{
  "n_experts": 16,
  "activation": "gelu",
  "moe_layers": [0, 1, 2, 3, 4, 5, 6, 7, 8, 9, 10, 11, 12, 13],
  "router_score": "softmax",
  "balance_loss": 0.00831,
  "init_std_router": 0.0201,
  "train_tokens": 372800000,
  "steps": 5689
}
Below are experts of layer 10 (counted from 0) of a mixture-of-experts language model. Rows are named router (the router's row for the expert), down (a neuron's output weights, with its number) and show model dimensions 256-319. Each number is 128 + 32 x the weight over its row's rms, rounded and kept within 0 to 255. Numbers have three digits each.
Before each expert's rows: "comes before" lists some tokens at least twice as common just after its tokens as in all text. This comes from a sample of Wikipedia text that the model never trained on. Tokens count by the router's weight.

# expert 11
comes before: " the", " ", " \"", " W", " A", " New"
router:165088170121089117166130153077073103089124095108142150142094148161104187171125128107174144123101132103143185078146114144086052165096135172155149127139123131154094120135138076081156098160049113
down0:161161065154129119161119182137122142124171115161108100208122164083034104129139099081108078153147075089133128137111119095224142167132112156198078136121135120180205129146086116058131195118176079
down1:143114140138150119111159083142146146104138114164146082137145146162179098101155123115117101092086102124127115093067102110108126165112096209067137147191119081169115152124148132106117111170123171
down2:176159130113093200157129091167087160169109121101136112132128069127162120102124123141155170133146095102150175054120168142182104136137115112120147066156131094143098149101105064145083148148158125
down3:152109072151130180121110157118164120085133099153136147110151174184132099151139142164178125116114112136096109062171163091154091184166134111058112152161138112191089182118114179136144090147096094
down4:131167137143105130113134097101070138131084115145088187152144167202145185112113105155148130148088073104064134152126136139116081153158119125163102195108118132144192140195100145132140101078169163
down5:235156130151128119110115123107101179135144149082123098106169180122147120090169142136085163132174144107084173190188191098130125113133155084121166142075085101059166137087108119088152086122092157
down6:134178110161101159162168119164164136120139089145125123077084132067134137086183125126122110096159162088102116099151135135068143104086125131086147150063135148162112076116134105100152090104093168
down7:172119094077121155200105081135153120156139162140133111037166114122149137113141112120151165164111171083111079180112115100153177113160136130067141040146069148072090110174143164159131156097088124
down8:145115117115127118133118056184091126140091137195170155174138161134117178107136121114155061137134109126187154126136121141073161103154125139146164075149130150130136148045122172140108126111146057
down9:127133155130111170143185130118120126129128131117139139144118122095099175162125075088171154127156025182115153129155147091111109123122115120147095118125134095042121123167131092113217117058059097
down10:083158139141125148177119113117101190118128156138143136199093180118119094173114159204126148142131145141147044093108138158169142086079154123154135197093114185128084170127124100128143157149118149
down11:103074093138072229126131091147115182191148156164083120169112152158140141222111115104157149091130114097118099087164086158145143125168120120146100110153075165140151128108168119057112109127136132
down12:113130080084177168123080112145117127130148143132140133049142164084116061067157210089101127150139168153068136182084178153133097094109136061135102128107103139120165140160122106090172185109177137
down13:179106091119120114162148143132124120129147124148153095151110121141109129153088186136146121158100082125085126067087108097146171057115145115135124097161075121147105146171132130123065134120185130
down14:135142156093094146111151134108157125125128100146136102088200090128121055112127211135145172094131057171177127122127167136100130149098093126182113144122158099143132162096156059140060255117111138
down15:048139169130121146157134142144080104100145171124115148104148117169179124077090175114094133123129159124158149129145157142141101151091135107144075115155168162055202089192115055104132085094104124
down16:169125093110156120090088144105169150148180149155146164174033142084154162143115109187101115116170098138083085121105161081133114161164105102153061115137091063133207174117193156111119167161114137
down17:141111162143141189102038112140182158120097104095135104186176081188070137139140119098157093160123159125120117184118121090171173088119100131169160212124135109150211158132118128158094165123141062
down18:141123115116080144102094174156110124065072113171198090131095149117123089149130110101140097104081096097149104162154148065106134121164124155121110132174187135090088113131136084104178108141097128
down19:169107132168148111119104099130145051122146096094124140151124153079201172090065131088124141120139144151183079208144137167108153126085141099075125070188195087168121096145112123153176161113123103
down20:154055136084101121103121180155115146110093158085147100135089119152050167105129109192170115118104157158244097154138104174176112082142163166072132132188212103177142142046159142172057126085176100
down21:100108161115100134104150119139185140152093077139151143094176129076140141130119171122142165137123108149124113156188174156133109205149183120173150162151087137125114147056169197099155119118089126
down22:164126164078097104108119059172111122138109128134077129098095159077100116117137133152101129167138118104119100206138087180171155164083113146141142052129202193115129125138131180103190162137085132
down23:158127122090124168035124158128097142175163158109172123082127096142131131091061146091179141126171084099121117120169106121152057077135067098139172115130162093145192172083139068076117113106139116
down24:173095139139086151121104061160127070107143128133096143166151131087171157072151061071123155105153095137103083108118165125094149145103110086180151079110120104119091129080183137150137100179086101
down25:140189116138118105160156162136063145096107152108132145106118200132107161162088175089158097128156126123105130113060114157091122157104135161157125088139174124147124169117081078114135142117126108
down26:117105122128138072150101117129142123170148117199150214074131150092151179187108070199109153147127055099148106058064099117110188192068130172147197121131140120080120148071105188160141144144115109
down27:077080145153154155116149143103111138102138149173123159126168129185135144128126129116123142135242081127122139163056206122111098158185165150140135129098105118108137118137103178097117089145150148
down28:100100111187137096209105138146102164148129104161138189120153172089080126156092121134097128168075079139076111187113126130130156171159171121114104151084174160091172139112188090221138130126110105
down29:184141197086109122114154104106155141121068127127125156138107108093174129134115107100179159100122176155135105163167142150113111152145176118059183125061142144108139171188164104113144138128162089
down30:222150079099161131125132190133125132198160117195127065116141110119064121105125173127079115082124135174070124158121105126145140133147156113201179136135100142079133110073099125149167161118131164
down31:122107133105171047055094151132173134141130147101096130135137207110123076189132083145114151138126171143169098156126126119097086108187140115157147082159113104102116177130148131151122072094117135
down32:124186126168208152176149165113091134089141120173108100143136154136063150076120142128141124121120157135159113080162164153180068134171144121143073147153156115137133156103116120156163094136164047
down33:119171085118135115095137090120137132111187179076068166078149101132137140130167038105121149121107123168078121111086135110084089163207092071176168117087109157065206114041165136120092122111106163
down34:228106100110146145146127154155087145118124113085170140144081118154056118077107115105142130098114134057109151100126147126096143161069133140114143159100125138189156129059108107134195158180215123
down35:138114118153127161088146125087122122105132095127064164163143166149150068100144109138188098142136121129157145093129060160097166172147125119127103127116088170110147155126154148124105173156171097
down36:125142102139100142127132104131096135123132094178089150084178115133102141193095109129151148150111096116164149137143108165098146147122054153115147157097170120143110131125206074105112094176141108
down37:126149090124121124129130157136114135123177152078135123163109104072041173143111177125167106144104078090146131134187192140174107185093102112086170149139195087151175091145198141156125143101149077
down38:151135181152142118110131141166166127109081194087074129083141106133148069141140160155197121177083186135189070122116131144188077069120092126176108117102180171098164101137095186070109178130128129
down39:168122153122116109078111099112123172159152073149133106115120098158082126099115072079120154039106139143157086215153109123140124114059105134146137133091087152145135144123176154173086123131114124
down40:156099179183111079160110194120121158106112198130134133096127083161171253150114150056109122116155151058097114126101156144055143099143045141149098078096151122096101109125061165125106085117153133
down41:167135181146150162127125082137146179102158133183135126121226235068107152159112126063119092117160095168122185163088076138172118150166113187188163102097161138159116135175107132168178142144094125
down42:139118140106107105106152159168134133054095090116168096113123145067142057084119103128152165099198106090104177121118131150147133107126102085119158102157165159214139139105194067142136163123153162
down43:147173099119094054189130149121159109131108132052168180138132124140122103147130203121143110135170105185068143152092177180140144147133107093100119155085107163146116115133131096177122132142108145
down44:190132122039080162124111155165130093084089082098109125138117068100064188142155173121179091079129117138158104152157101112176120147135125131162169108161133142097173085124145165110150136188152160
down45:164194101162124234156212138135161099167150114143165146150093174120144142131189161139160195167150092086079120104123148107153110157085157126130124068115098177167088095114172078142120114145098136
down46:156175124127126099104128122099090077088089096084141102142116141124150031190134089171107153190164115118172077140138097160158125141077139125132145159109136108110115155128168182142172171085176218
down47:162163135117162067117135123107164105086139081109130074134126115115114147105183088085153177083109193115130173162180041191118181168130075113131141136122122109097103073149112127177132171112146167
down48:214174153131104097137154143134134122119164127107162150122144123136179157122064156115118099163144078052144117146133098078127146093069153134133142091102097107150021106120175153117163108115146118
down49:137152132135137108130133097121165088124107121137093160125088144050074143165166100176086134140049073115169124113154179139150086124068138135091133120153131103128064152127047114134118100097089139
down50:245122142105150063125152134141150094104108165101139119115170162186114091095158106144053129103165174145109149115156165160167152086137131136118137142108174135072112116178116103099175096143101134
down51:104144069189118124102116151123101119045175121109119065128135122106120144123133126182080174121176122109140094167054149106158102143079158123152172170083126179099129078167123149148086068111130127
down52:254107119074155156135054069126129119109084075121051140170135157082174160113147087107140181086176102181118107108076120157093145119106136138107180172125141148104038123146073135109103143163084117
down53:113158162083169115132118117090140104090147106062077157075105071111112164175154102150139138127105153169151143145134097150130143112097102172108172100172136132142238107177171142168097096113078082
down54:079128108114084087109141164144115169101159107091114077129129165134092137145164079098132116139062172131143170079155081122106133164126137083092149107082190120153069096101150123138107089168113175
down55:167091137127158136190111087169151084134169163197111165138083132126114123177159129164093139144076169117180135142151094138042090076063136107103095125147125130144204112135129130091154092160113153
down56:137118137093119109082134128138117134124174084168119106153133128146124062139153107125133133106132129082159152199135079164100105079114141122179110060159168123110157133176077098166130140132158153
down57:155155157138137146101122142187129144157122152116164045150118161052174141073112066126068117150127151112154118106113092173104128083149158094117169130152146164126177109122120163090144147164159166
down58:159145182115196113119165174140143137080106139118130068129098094148156169137157091123128161091127050143165176106147103133120084145144118109114180123138162114145132143128114102096140222080129135
down59:107095172080160080147121116072109153129094124131148152131163088147154145119149129089131109152190136159144157230102142129150138132117075130150120134147123090100085176198145140173103044107123095
down60:066178148137111172129112059143137132126096142151137108079136090123146172131142135115126052183073089118172085137136127119132168079159110088110208123166108156092211123145153155100077168146116123
down61:171093166135154156139165114100133117118122110171159099154172118131079125140187127107124145136168083201123147193069130156141117069085152148160170112105132151066170094128109203104101110138142141
down62:139091106054127145119109132125127116117203126173120156098158127115077143078118141131129178135111157144136135170133128125091132098172120155149149166194156109113135107166117051092115118148135115
down63:066118113112122144108169199131128076142098155065087108170180090124117130127122148121110119099101136095137125070089110141112154178119124118167096097133167106114141083191158182084125151165148139
down64:031115148115153137143159144082144160111137119090132166108172101091138095140098135173125185115094094187084134132091148138171098065100111120110104149124133132167095179112171077147093164105151084
down65:200160118140182126090177143159134129152080136106179153125117135125155086112086078134123076122105162174127158154118135130074072123077116146123136104132046110136155115040065138162094094164118153
down66:154179048101092131138205136118127104125145153105141144144137156134138125174070116119141153097111127195159114052140222088081113073168127161133119138149221174149136145187163161108114083112163179
down67:127152123193065109171180110084107087085096147121164127125030180116055132141133125098141059217135162119142203134135049068116163131115150123108098101095118084158083212126124125156109077163114085
down68:171095148137115122121110148113141127115200127066147065157170141041117091090117128112047145071126134154122150120109155129057135125110147120200087117131106165067184122144125155176115090172157127
down69:050115133136153114175192151117129089143146177138114149134106148050092071137173112103150106161116112123139125075094192139124103089155111060108137122167130129148126131110105118098059160174121092
down70:111123044139104170154140119090185071148082082172122143167105066143097150129087146114130120094149106150127176199217117069193143116144079100128134153140146102150146187113146136085170090115141101
down71:233121097150135159135135128130162140098115148172124161110143150098061134130166185151044082121176072106164071151173080101147190154125148217100078096105129164121085128100077162105102115165144076
down72:095166122130134138112088099145115106190112115093139157090113092131134158066109125091100054178168202139055113143110093068118135143119123154099128130150112125107190159053076073111195155170102154
down73:112111149160113167187171169131133124160039146146129109078183163122066081125161071142116155154147141142122184139130139111144093195086115128122121141163163115068135109129155131173137096100140074
down74:152123126142207063100147122083115158081088138059140126084092100115139121186132151100171148117140208122094183072109101137099162171110192118092178132152125203174093130111165096093199101166091077
down75:103143127114170135168149132156112115134136157196123103115200164124168133159143139147117122095091124141097106133163138101178100103133147179109168141122140143097128104142110116084154177191147093
down76:038128096097196112103160187128173134120140093098111061122126144089102097093096088154097143078134220109125105153159166154125161082076150115153139146111141161128140128114161134156085125147140075
down77:154140091164100157110143097191100119145156148175160133075142156152085092097150240117131102070176181098076062104129122111104118057121094168171079159075120142149066081083139146097113104148143130
down78:141121087125096065126153082131125069104167142150148107138153171195131137119129129067128111141153126101054115181072073106101125119067150098145127146123128090149143149074151155179179133104161108
down79:051147166060107137126139168083124163152134134097136163132080101142089135109112112136147116113100129129156144159140147103086075108140174088087110135087141137099124127191159092137119148116113119
down80:087161103167111120145097165151126143183174132186104116127141151137115096145157124138125149155194173161109155157089186115111108125136110087129113182153114174132079071138038175071122141172138135
down81:083191112115130154132120130177107116122131114073154167089097089039154130163138125110139128173134127144160150154067119153139133089184124118098118125092115140167113081194124098096100133126152136
down82:094154115136155118158139126104102116063120123144125107122154103128114130166139120146202098188137097138134090150174123181119156126141135167104148091170166101112170125070044114127174206127139151
down83:130104049112084143112162177135139090143124139121117153141174130108075130153153135120135138060079119155119100136186131069180128147039107200107100186133115123146102096130173101148082149120164137
down84:104143145082108114106099093149092099066210201180077169101136161124135189106145102113102163204116130149195130112135146124119160176231200151074127132214177126163094127088164194122101141116109124
down85:153105114158119134127103108173137122068146135106124143094135160187057135100131151114076102110068153169117112140134160102194150078113070209122085187110166150137094119197176135112098222109158196
down86:117154159141133060090136108140125138148135124116177119117126150129112126101110132091148185089122236155156057128126115128156164178122195146124134092133114169132144127135125139130111154157107131
down87:129144118138102147105082194096099095136154208153123065136112178158108150107085127095108062216092118102152131129081100101121106147151171145109091134146085114095145145171186133120165105174169113
down88:148164150073109113097116146130141164125100148130142079155076064127154139169166161116129126134112161200137194143128096142131091139135140187119142115095086081132104172119089065120168124087167147
down89:226128157109115151129123115127110127134125155195112112088128113090116172134136091081137166186121075116136144131110156144095148117093177126127115115152109117139182076127154124128113111129078089
down90:228171102089167103100088151120152096149129127091183116183112105177108098065141107168143167125121144142121154186222074149193156174004127110077093139084123093195126136136126167110169152108131124
down91:143108095121160131184117134148131134125218133122133090114087161105169164171133145110121105143097168131118135141114128133143154198184132103128147152120118164168180161078160118105103161130127134
down92:135162138128099115112123075125140144102101104171146170151153195135126110087085167099091199174097105188093136082176118095132123124134068136123138167127104120101146156138053120115073103143166137
down93:105127109112189104117160147165113112127108153079155121171146143106127131166175124145138106143191159131128147085114131091184143092175062114164097127177143046171072109126144129082104167164078134
down94:156153156086120173154139203198153109109146182098110144101109128089127163143142122123164091094158096223128144140111091088102117154067113134146137118138090141156119134159051154112126150086128142
down95:150161058172087088061107100140162143117094115183135161077107128099202168109159135145160085103161033157090130140129139139127109124169142095134107120096119122113083145152158148135171118083119125
down96:211080165070118114143106088164105184132091133085150073196140121134130165128087110089146164142115106116129181052104179126096107190088073156145154144167121113065128137101113144091129077166139097
down97:162069110116137114082162141107059120127095101226121058154029094127111192160057059126103167079126127171154103132092113124145109164180163217102095169154079111110131166174182136162106108155163150
down98:182106110105119149148152158103119122154097166106123117123200098110129143102107135108122094110116148137081135150140151169204149160121065152115124108093145114141087130070130140140114133101227123
down99:178096126065166120124134088150112116145113118127143121168078166085089080139178192095107099170120113147135120098109155125138159093171118097068133123135074131080139090101155151075224105192110202
down100:193153188152150127157076178122108110176132133164150100079112150107144123105133117155158125111080055143136097123140081089115128117127107104123185146162144121134177147091161165099148114180081105
down101:136150090194069134121097089131158120156028096086148172118083177090115131137064126117136186083196070076117134154141126100116193138202097119105156097088120162128126125154148106156141127066116122
down102:087056156138188129115143115088121098126187147126117131129088123123117156084081165119102086117121158173121076129156092162139122111167124165132154155154115148084093110132126108128155126164131112
down103:140169144169130146158104101183126165187137100121130094156131157141101152110145135115137166096148099168129131188177097093117118109165174102099092139076074183169102141152089108153149092152151113
down104:176081115121099162155130139109166164151112155110109113109110114077120089079123142118142131092107087100154121109164183165148130071127099174151155110177129121152133136119131143142123174160116125
down105:119169099093167126104089108114109126152134140119104058146154151108125167104117142164151203173158068164127103169165130154139134154146100143113127163139146169070170107101093109169124129120156184
down106:157149164118112138110073119194131088100072132100165162148135147097142117073111135101135124177137187089177171167064130130074139135142077097165134154152095144149193108180141109177149136100115088
down107:099169108198183176179155168109125101075147103176091142072179181127156109140119125099160118135164139195171084065153177146129176096174141143122102119163143149093146087078017083121172142142109099
down108:149073138176108128131084123164121147142108173114055087103200153091126177148167121110121100121121192111190151162115154067162134121113127149185101163086176097149080109157056115164125091169166101
down109:054109147102120086096115058154127058173138084111133090156125129146194147137138121130142090170155145099157160191199073136104097006156140116118139137221083120098097214163167128116132107131166157
down110:114124099188084086092091063160068118132105070155133117117098167092129092159200176109147103141139078156150149104143154148129138159145102085111125157112097145137122104090174102181117121159081161
down111:071088153164164107148168112123115116164090153169206093064116090195103118165141150125138081114041100088194152084155134197134175083127109112169083154095139109156087201162128131205096106124069167
down112:188136177125128140110122153111099106113141103112158157187165092134092091119102136215127125092097171111189165142138109125162091116089097117134139192076110121201062154131140082109163134079168110
down113:170192109151114122079170131147135163157179107080166118120124103079158146149115117117133134160123108126072157101112141151116157106151144160113091147165085126120083091093095170137115170129123135
down114:120067137161094133093169145125107099096160128142055082130145094151125106137144213131130169147115110101128115174082119126154106139114134115172165121115128100149111085170151129126096088086122047
down115:133184123134152155129090078089158093139143091115148188166098124209139158141157127101186123195090120063122174114130151124076132176119154115102130127086063153094132151087127171127155090158147162
down116:243090117136164117152151152147083131085091120121086134109115117183189144188110151099176206136101133100128180106143114118151147195120135165134118108119103111138114160057104143109112108175104150
down117:188155081083122053142181134119041107175170096168151142117089144153096142132102134168149111127148096103057123166142139197078169101125149185181096128127117117171187107127168104124108093080091111
down118:225156169168137105153174148117149115189091161151044184148130103095105102142106127157119133114071092133092124109082115141141125097125152088091122101152178111132142139073138148092133187127127139
down119:143124153125118103123104157122150142114111171165130090129148129101112157147148131126108048189123102131067152182131162094075152143096156097156156183139068145132187119161101103141172138079067146
down120:118151101159131122152098130129167139186116131125191085175151170134053117071153095130107119113102109146161198143166091123171135140140190139085176129099158113160146169121062149110134160118154130
down121:131158150101125081172162124138104144106124111146149136219138095181255107178203074088160176109075080100112136136171130084112109099104125140166072100130106136173139147100102113102095166106119118
down122:179159123118151150139125048113143120120130107142132065162181116111133126138148146072113106136144160142098146106132094110155175131106096169105146150113134133088095127126168140135147140111143117
down123:230148135168155184084150150126126087157191115182121108141066175099164114162142144140124226054139126119129097140167178108142132095111104130116137103128113147087059125161168108087085090179164070
down124:089066089096114145076111099084113140169167136161072138160120173141149057141120076103145144147102091080087168086057115117075129144180192167153097148098126153148062160136136112147139151115159088
down125:152150118110157138122110109150104111152063086177121074099100140134094075138114140150123114125164082096097131115125100129090157182178060122137137134104207132123151210138086137089093107141146113
down126:128154105132144165177139154159139128150117162189111104119140068157144101080074117121154153111069060113120168158094139173130136108189120108114131151106187190177091150147088093170110139123110083
down127:164119119145176115203129078108129134193124166131130135136091134160129068105096178123116111193171105102146061162142168117099109092175140129121162107146116095097140145193129169137100113108144141
down128:225113123125082124082180118123150087155163123112135067152086165183138076141123168109158176125104087103138146145160147140147135094065168104082118067153138159141140161112108110126128118139147121
down129:129149163120075147118132155104122118075147140158108160169114091059130102179118123117123144076179121116110120118108148139090126190134170167116057165137115099090192067127005101125114110123127131
down130:161106100085147138095106086108139106040105126145075102140155152185184156136122157155049119100101134066177166130123102079136109125107112100104150112099127140167148207129087138083156195122120092
down131:134179091123116085103125176140091210135124070131154103156161099150178134123132109154101129097171162109166182124173117158174178142133130114146128102093102101089113098058081125133162119164135177
down132:169103144154123108110136134165176098141104126161199083179110123130120145143117092089060165140202111115136126061135118170104172147117090120149127141105174122162080182105103080098122146179181122
down133:197143151120137144165120155122110099070072099104162097165128107140070093156148205166140121177078048102141202148105097133145138176090138149153113169117136101179134111139077158121133086106128126
down134:184072133093082109096102158126136160083145117051158138128154049119129153184155079131093161175119085101131086180155144152078104080106113094135130150121168122083170134077167155145108087132137138
down135:109138127157107142117130110167132137060112157118155088148128113145164161166110098125115126111065122114129195106115184075181121158134137098109125115139112145121103104121125142145110115121133189
down136:119161160109154137184165139093130180136182092122113184119126104122130093095126151150115155133127019158079163164161198161103149175089137130157147182098172070129142206044130152081062123055091088
down137:108121157121073152095155207149118076151102133131146146081182193132140081182107154141154197204123141124105127129146120109073146206182123113154115113113165161158128184136141083113125104111186199
down138:133168149128109132155138150092110179071120105153120068101124148205101102120101091181153044120103122086066137079132183173153163114071141135125081104151050122147137130144144104140166145143123151
down139:125175088182115129202107168157136119104133134112115133126039189109094139101131164113120116160089132110095160143118157093135128132064165168096199137177119172108096134100089101104084062118106096
down140:113162071155131113122143135143146107139086120148116090104150053120168127085148133149111147121135135157150081098119122124155116077112120142110099160218170179141088081095027150069154129153089137
down141:206099099138199158134092118144149139135138153177092091169146166108186116121054110157036158135093106114167150136153113212112108077154173052154168144113132110136172140145058169160141122115138114
down142:060137135083103098065157132106188135162109177107129098094131113118093168180092161143158111162076122136109111110155090160167185182190151131153121172121083109169130096068109109112133094135147190
down143:107103195134102115132121113135099097114185165163123138162133173154105152142094125159124108130142153111085113087119109125119129069096117138094117121177086143156103143111155103092064154108096168
down144:161025138056128148121138122154131159144116110120156152108107116139094091139121113098164169152176147150097159125089133073084152143124124156041104151118112151139147140099100075098170139149092132
down145:189157052157225073064132091154167131109119120142136099117136053156114166137097178093116162093122084118118126138106096100169148123150192166090132116144082160122114097127134111198130161150128120
down146:102127113130115150177152081091136099141113174089114101115081126123165125155104108098123115079113097084108151073130117115118115148099103123103125149171100122142125144143122206090141154160142094
down147:166192107087117108148129131071166123126146122106152155144114137109153103161128143147108138128192119122138097110124162091079131092098163193137180118071198154127137122125069164134153140102091110
down148:180122086125148135104120156116183081204117098155148114138103105154093150080120191116175079042106081148159105142161097229070146155111152101081143154076147160149103106068156136182120154104186154
down149:165101174158158194160116149087094115129109134083135098087146113143146135150146120146143114114140141151110086140101137142160152098103060104118213117144108154135149074107115119151123086045131108
down150:185192068137126146119151150153142201163107153114139090104118117176153108151070094166142142065072080178173117097091141174083074047128116176155115092145108147175131130146209106166098126073104147
down151:253086094132116128113128105131136100125102135092139139105148124145130093127094101120064108154076091128107156173128118118138098138098143124175161099097119141148132188102161125167111097108175073
down152:106175084120113128154135149132166152150186132144153105066152143107086115097145100104149133112159052160106112120087138106142117181132143139090157115139157163103106110119081161061172189147179146
down153:099114135084096124112179148134166064203098145135070148152212116128120075152111099172150116132076101121127128098058107114120105071090159120117109113158159115111101134087096118143115123104167071
down154:149150172122139093138109126087096092190115130057099135158130187125088088145200132089177119139081108089119094072126137160165134111148180172183240142098099096164133164098102181108158145166148107
down155:155105090158085128201164062150121105116105094169149138056192143157105178074096163152154161107149136132128058108084142132072107134174159134088153190151105148153081173142105124184123211129143185
down156:128115106141143095095126123160112114111087116109133154175158134113152186105160089175165123052075124122154129100095166100092130124083126136106114128109159154110152185138157121175072168029114167
down157:159140151145141134119119156071128106133164104119125180147089137098135114064089160155150181154122051111121087084170148092152111123109121146132123111086190148096198154158146107118134139149052148
down158:202184113119088108098165132131140135174103103151057122139159100133093137144108057125090102097106100089119095120187090120128172130099101197134169157135110159093149112139116169103112146148131148
down159:178099110143172158105087109115137168136133149084164116174077113170130100049160132118167152143211145123096132108076142099103052129112127124192128114103144089144082154079142186191137177150113195
down160:225078192128164178076164135104126089146068114139148144120070144077093075113191111118156089120121169139138151148200129184164116147108195148104086116105111154145188115134164139120167114169162148
down161:136077106159123138192140112186123081045105152140135111116100150161041114121069117152090098163164089113155118090132113102134129169108132134137070094138175127060177073130149072101106124116164155
down162:153145108089134101078089137131114134141092086065129156076176123117135111114121135136193115129124149113095107103146106102163134108109070165131125136089121136102108130129115151191123104142132124
down163:078153127146150107118093126075165165151120130154153097093144116174224153083186163132148106091119050138155101115136121111132159116106202086098145129079110163103080108130183139115092018110131111
down164:144143160081153131132146061100122171147166152098083048088162134140184181135150122082123121102160119090100154088162156124185141145095131091169076177127112127143081117118115188140134097204058154
down165:175140102119112131131042133139132127158124121114101204150144104153111140137143107101155094071135121165134155174124159135103171133106134191131085121113115110139183187136189158160159089076085142
down166:172102123155141142112120150173173139157090147061064158176097088128154121111136089111133130159106156161132120107154137131127114179133125114095101061145177087149153109104131090164181115128152121
down167:183153112123121129083144164128108117115140182099142139108157151124172142086064101153069150152160147157077130147085168114112122126138135099116182123123089133135177111116094066188131119121148127
down168:122140174114151133114083144130103077097131168247117100179136085144089123211135173134095074043089095145124162141127118073081079099080135133185181107154183120133100117177125086079095110153146166
down169:000127089136137118153128104131134128128146161128080064104121176139137183108180132155179133075169158157150092176182103128142133110146117099125111167121114134121158140135096133071067151075152157
down170:108168103100178067162092124113090188147110090133122149123178111142119068114096083152139155119095132115190067169135102128101091089223102100113159147172135111136169094074117154135105168128079113
down171:084102168123129084132134102123132158121104111173134124143120126124042157169163121169159113085139128135138146097120129121164062199149116138101123159171144103087154072120135182156151113111093082
down172:147136109169096149131126155127118133252136130100092136093115147149145038115201108165114120123121133154153153118087150067160088048115132081133096134137139137185106136155135086096119160115106094
down173:166150177201152134138138124156180107137139149093136130075124145151132157126109133176132116162163122131076144151129147123117143155138132165166083166138154120071108111093105130142065102108136125
down174:108157162167065132082113191096089160108172143038048139105135164074136120083070152093121134176118198157115122104107161139185121144087156153132087131058181130079138153130071132091123136148138095
down175:187111073106078180149124151127128162157122108113159155141100118103121147092116142118095097145129097096129170158132102106158164110146123111169030110145154121172060135107189111136131112059142167
down176:094100122169115101089126170091120144062190127173108172115109180148064150136122099123136125139115085072117141154119189148111159061140073121127131141198142132101149137079073117173160179175058079
down177:168156092223173149135163133082130119142146185176164141113180142093109128117167102107154207127168101149136140158095100060109117097115103089126209071139110119096106100045108081131156126144071103
down178:121136134078143113144137121148179111133163158095114131122077093161145149115133150186142117128102158082124140114096086089148120088113153178118152089095125086086099141224096134143054095133139135
down179:120154098145135193059181164128110119116144150099100146130118141135086199118105092104117158124151154110174151096146132120143110103068122172137155091127092192145180136080095113062142126109117099
down180:094146116129114122075133140119172104135095153084120152125143094080080139095132159125122101106152250140160049074187156167103100094156122088175149137113157175104091173084097105161181096147125108
down181:111157139149087100095172094142177172087116099120058144147119153152189117160111125125133132043093090192144134112162059145113148161159105153111050178070101117088146136131082106128113100150098138
down182:139205102103125171146160116091127139137138156119058145167141152079171112145207166145130116101171101111021113116134080164201118144117094118062153077079119127131116189108138159154104168082137120
down183:088080068204143147161131124128168117127107161138097076163147140165167111180076067109175084176121163094113123013145120169091112155151108115108162119137110108067187114156163190152111145057173183
down184:180180128141110141091142154108121115149086123155131115086138159162179086144166098126117172207128129145094070101129062124095143138103206146087098146111122138110098122080112130055153168157106146
down185:156193105151151132140150129105210075139136083087051151062151118086140140129165135199098116098129179169137124100205115093139139140199111161129121145124100129095124163195098177156185142149133137
down186:070205193101068192148101124145084122127117164122099138112099147124163109175130152120088136163185070176120163121082127124133164098124150121113105150130087117129154084118149197100219169104087096
down187:047130135115134101149101121043110167143193107142123097097155117104059132094146063098114166140184096122151108164110093095155088115105122120147157103110152093171087070059141162122101149158120122
down188:184114141129201136140127109140137144110144096178139083119081147150170142171121127086137089146148197164127130165119183151129130136070128121123103208120151135125112158111174104140155106142148135
down189:248108137149186190126129111118138106117082089140058131144125164126168118093136136153105195144148180155054135150142100129154192107170110133106138117074121173103064121155170146182135177131165139
down190:134157135144145158130195185158167081128089091141094181117189163079112089089151116126095157141077130117161127114104138103142111101088121141130154087153120118107152095096096142102153112122075125
down191:165119128136139129123073123118100119065148109112108186137133166060099092113113133172138103147174085104162090147060122121151117142131136131130053122149107141141124150162111101132113142170158115
down192:172129138096186163167128091130134123099103161151130164090089134133156127130080119095164074170095135085186104131122078113113153161147188149126105114038145114058137116127112125186125107109185153
down193:165099150133107110132136167162097131159166122147174184129140148190229104189138113120048115145135108051150196144083130207124091140094083106159077179116073100127082205090168131087127157133126154
down194:166165147112122173125152106076086163142093149080138084093092096106143170154131157118114092188054121160131171145104150192153124126144146139174168158152154099116122125168132199156075035135138157
down195:078134124135097102096149152148167085157111056095076122153115064094153087075132157145123080077146166107092054151137113116136106103134042095088191112099100130191117181085106152153126141120152136
down196:112154083173123078131110132126079175133114111083108119130103130155178129134089190157086087100123128184155132102152123148226145120144170096128146179142086151112148172137132129132191157152109088
down197:153168124152132161139120163147180086152043133110140104130122140107132063138071145182120106178166101161162115077121081119148107089165134173165220116158176129109099173141153112164124133162154096
down198:131119149145155151123152116137174141172181139173153105110159115211137109102091109101177111082157187115106076109125093139179093160170144127122135121130119139076141141126125076179141153104149127
down199:000056159134154128080077091082119074144118082163126054140126148122098096109107055179154134105161171120178170116113102153125158123115137208147135084150140082175157114118097123090126128140132108
down200:156110084136146126120145109136109107138109172084142132156133110109069141127137103137102120101169121145194134166145090190205112104133097092129100091088173094172124141127144084135157142180104114
down201:105132060139107163110141106137123100174087103085134153104087117169164158142149132146126092131170164094108144122212123124110115098099143158115191150121137106147114126137112161076121138111164094
down202:139140095133131059129094163081109132132141171103122144135123150085188194108217117119133105081126183168141082223095083154127083103079113033116193116082084123100135159098158070155185137116138141
down203:164090124138109127150093111116183087180126122100150137103110159141114113150185100176131119090164078144081122080075135111148136162063102153160191116083155136140116031174175158087146095179160158